config.toml
routed_scale = 1.0
learning_rate = 0.000492
max_seq_len = 256
Below are experts of layer 4 (counted from 0) of a mixture-of-experts language model. Rows are named router (the router's row for the expert) and show model dimensions 192-255. Each number is 500 + 50 x the weight over its row's rms, rounded and kept within 0 to 999. Numbers have three digits each.
After each expert's rows: a language model's description of what the expert responds to. This comes from a sample of Wikipedia text that the model never trained on.

# expert 52
router:436476482502383425482551481534505470524511387456522524541450525531590530591469481472416543476484464544458488484487577395424553558470537468571556514458489511521468473542507566469474487498554507
It responds to: Sports career separators

# expert 30
router:403500520571412446452503490460496445540489427496522451534470492500509488555527581394503508537473446542441455457537507453540501593462466548495518412473538528453485455501450491470536534461495414
It responds to: Word-initial capitals, prefixes

# expert 5
router:464550475468424540508507540488475490498500430469490461485476538492557479553459478448482509590519462516463474459498496437400496567434530503551493487540518438553503423519489509474462550539532477
It responds to: Determiners before noun phrases

# expert 24
router:398501489543442465514460547551534497501484473480485499522450554475524502571495555444558476435458526527403496493572462432456453531465472516555485426478558431443512421557524659441472441480479377
It responds to: LaTeX math and symbols

# expert 18
router:416511446499437497543490504524528451456516422481519412516457518461536583494585530459528489540458491473468486377510483426461460593489553516501496496480489491520502455505482511407514575515502509
It responds to: Openers and early pieces

# expert 59
router:474492517574407497488467461503537466500589443437493527455455484498553505507521481396496512525497438523462429435495448441402485455512517549625426522468554505495444454539448610530532505597573453
It responds to: Pieces inside personal names

# expert 55
router:453520474553481492529471566495489423519519401440535490552497527532499505572511520454510494458487461493444461436577531426530540555464500488508480415492504466495508434556431584473475494486498456
It responds to: Commas and non-Latin bytes

# expert 35
router:444509603468397412494454479500484448524565459389473453580464563531578516536529543445454532537448452536435514457515487471444517516465488571565569495467567451499479436514427551410438536510512502
It responds to: Stem-internal pieces, er

# expert 31
router:399507613521364499517514468502518444539537476447499495495444563548533515556469440407498504431490438498380402428599459484494549523423467408525537441528560456454440454546478505507460525503516462
It responds to: Capitals and vowels mid-name

# expert 43
router:478523503511435547465503566511465445529582474509506480458354534528546541540536533467542570494432499496377439504500537422476511504517440506533475467494486512489555391570492516479515543483521474
It responds to: Name-opening syllables

# expert 10
router:442506522550420477536530460425498414564472500470511500437475565550450542584517535462473539519437514489426436381529436465488469598503435559496423502423472563521497419526459536488448487484613510
It responds to: Word-final pieces, media nouns

# expert 14
router:472502486527361521538509514481528403512501449416480425473446513466542584498508503364394500515449456440410452453528499422482452511494521485466456490486507486516522483508430562386530538467460498
It responds to: Non-English name endings

# expert 34
router:459457440604400460524472525454527463504526427498508467550513552470535599538404504410587531496510438526383457442536466447509517508461551506509524511430515436493455446489462540434493459496532478
It responds to: Single letters, digits

# expert 46
router:473543576459424528553530523412531469509515500421557533549460477482440539574433500501409579466392450470438480453502431390484436572503538429490476424481487514512522355532526525446472530442527449
It responds to: Surname inner syllables

# expert 41
router:400530488528397449481486537487534481448473496476501416515481503548486574642532509465523486533448481490390502467536498444444478548432520536517544483453530482515513460541470545425508496540498394
It responds to: Letter l after prefixes

# expert 58
router:418515539538419454478496550514495442481527411424508451506428629448535555544488463433492541516443420500379446431529557470449470528463496490545543476503549538517422375493465537419477495482516434
It responds to: Table and heading markup

# expert 9
router:403495513560454543481532447518496463509541463417496420512498557526503598539473502458521534480436440455461466449554457420438559507407462548560448495477513481459390378507513523498507525487491462
It responds to: Capital word starts

# expert 16
router:450502499499472501476548487511516463548537456497533440531411529541522516578467552460470504543491438529471480400584545433493481557472483498502542467567534417526438446539478515459521494495564435
It responds to: Word-initial capitals, quotes

# expert 48
router:414518489525450612465480479452541495537481502367531411536492521569548502569551472440460517521499484542452472474474454459410483565484474512496539479464508515484556471529484513434485426478553476
It responds to: Noun and adjective endings

# expert 19
router:486507487528413432482483525470475457484460497495527532521477543540518475573576528419474572466456543544472535475519522434491526570433499579561493506550420493510487424520438515488456494480556428
It responds to: Fragments et, th, ts

# expert 51
router:432537504491476518519528477524499469572538429447482388506471578514456546527464504466490561476456483527511513370529444419430498493458457503562459542510551515492470422597465464382473505470513422
It responds to: Capitalized word openers

# expert 20
router:494512484526491412478522525498512463545549417500583439492461544494507496555456570400514534532479446500481439479594522416438473582464540439497506477455503498445448430531457513468440489474534438
It responds to: Pronouns and auxiliaries

# expert 38
router:455559538468400499526421485519555460482503481512517407474469510540511485513467510435466526457528474489509438457546432483462506499457560544548547534465476465404504430515445516480462513491500525
It responds to: List dashes and suffixes

# expert 4
router:467493470463447458546502517456462421539528461515550503590415596479552522546475585460508581516462471514461480420568503455477467528554470542560420496498484482485493449444397606435408557478478425
It responds to: Mid-word name fragments

# expert 63
router:437549486464512454511469543533533418467505495484465432485506528500536523558486564410517475550438455572461514527517503443491511535462573552495464466505556467477453451528516521477494478509565459
It responds to: Lowercase word openers

# expert 28
router:476498489491461509476534528434545506530533394401530444501468542543518527510420482481506511501462445486402474457541526397436575536462524498512503492480437493485494397521504541493468578463506509
It responds to: Country and nationality stems

# expert 26
router:448529523534435534478471483467490447493486435530550466529478531468509534508409567460399544591476426557407454461492460444487502507514515516558509513527520430528419399469499544386493513483549416
It responds to: Word-initial letters

# expert 36
router:470529490491433519540538503475550391536547446509542468481502488514557526539504519488468491506470471539470479459534502423466502534489471498504461438539498480504447429548474530467479486476582434
It responds to: Articles and determiners

# expert 53
router:416546531498452454472497460526559440483562462483560476560425564542514507515533453438485521472425504508443437476527467437503481580469538557525479495499481433512454422574488570381454491526525434
It responds to: Spaces before numbers, openers

# expert 0
router:458525417468448445472468461473473482543500498527578414555482500474556449552499484448437502507472402473388456494552495504468583488499493436483552522462530535477472442599340569437531554500528467
It responds to: Word-final suffix pieces

# expert 39
router:463556438531464413442530540468508415520495435418500395496476572477508523563488547473499507531465514502410441419575462393462484513487558471493511476514433512519473468487462575412485449466521430
It responds to: Infinitive to and prepositions

# expert 25
router:433538538502451486568474463482555459541534408465510446523459591513565553596486450411453510425466473571470460463502473487480516565468483498548482481529545446506522429591480594476470511471543447
It responds to: Syllable ar in names

# expert 6
router:467591563451396565584429549473540537534461464491522450525474546507545545518440483496560498493449476474371489460534465467485535552390618534535486458479500473494465463597439517396499484425476487
It responds to: Mid-name syllable pieces

# expert 1
router:424531532468410530507526529523528493560507466481565450490456498574524567487481523446436622471405468575379513362539525496502482529451481498515507530529546488516527453608461517402473521466507490
It responds to: Word-ending suffixes

# expert 57
router:495459555506416493484494494526526445508538488436499419504444574565540488576428517407511476572483426510415437499551490451516512550502477473484472460498569531492541437495417535441493507488533463
It responds to: Mid-word fragments

# expert 56
router:460504499492444416450518502487486431516445388412556455469499479532516486556471514491430559524526504554419405465533498423446460569420449458531546447540468535483466449502479579471517484426620500
It responds to: Career narrative words

# expert 17
router:397619548499376535527541562477540427508481494387484473550480485499522486608425419421498541521443463474408543456497514427460541520475523483508545510480479534548516504500391563446532422451481400
It responds to: Mid-word pieces, dates, dashes

# expert 22
router:479466459550447413508508537540476509565554402529565486521409553543613472520525542435512625484490442511470421430512488439525510529530500457576456482554467521549473410500439547454442515513581390
It responds to: Articles and small function words

# expert 13
router:429519495567423465560463454480589462478541436491562477571525597519525480532422521465463556506460496536397473504568458444490510490433510461570537488481499480508537423558466568489488553517506404
It responds to: Capitals in acronyms

# expert 3
router:463495512496459482489533578533492446470527437442554481522450609526485599590471559369434578538466499507396475462530460405441513582444492506533467478522510469493470401520479547419503493504512442
It responds to: Year digits

# expert 2
router:444554490563440518489478558443580444505532477516534506552465530554570556533494491411496555435501466472405488396530491490508479492497508537494468526444536483533524437506391608429516460433524471
It responds to: Name-internal word pieces

# expert 60
router:430484522540424414497498506415534439471492450408523475512485534434552551468472505480534575471465441570458564481510488395370541490440487455528446476511525551487470393561426560456512532471514432
It responds to: The letter d, name pieces

# expert 44
router:421464547512454514505539529476513455518538502410509411576416604496574527529488443449465525483430447460440501523492462495476538508409498454525484452511501529513535433577374520429475559491516418
It responds to: Sentence and section breaks

# expert 61
router:450557466484380507499480565523576464522510473475542507485448540541516522594528478441457469486473484481480498492511472465505493608419563463559500433458471584529500364557428547485490554489531464
It responds to: Inner word pieces

# expert 21
router:422474463522473422437524491492514420520465466539539458536462558556478559571451513429467585471446496529505475464548474502476473570453446502533581485444508495516499390529407615452475477551568526
It responds to: Locative prepositions

# expert 49
router:475525481584443496419522537502476476557526432460457381530415549488517486532509532449474508426456510488480549466491515495451529512426487438523504423503539495458408390534495532348476524496503457
It responds to: Word-initial capitals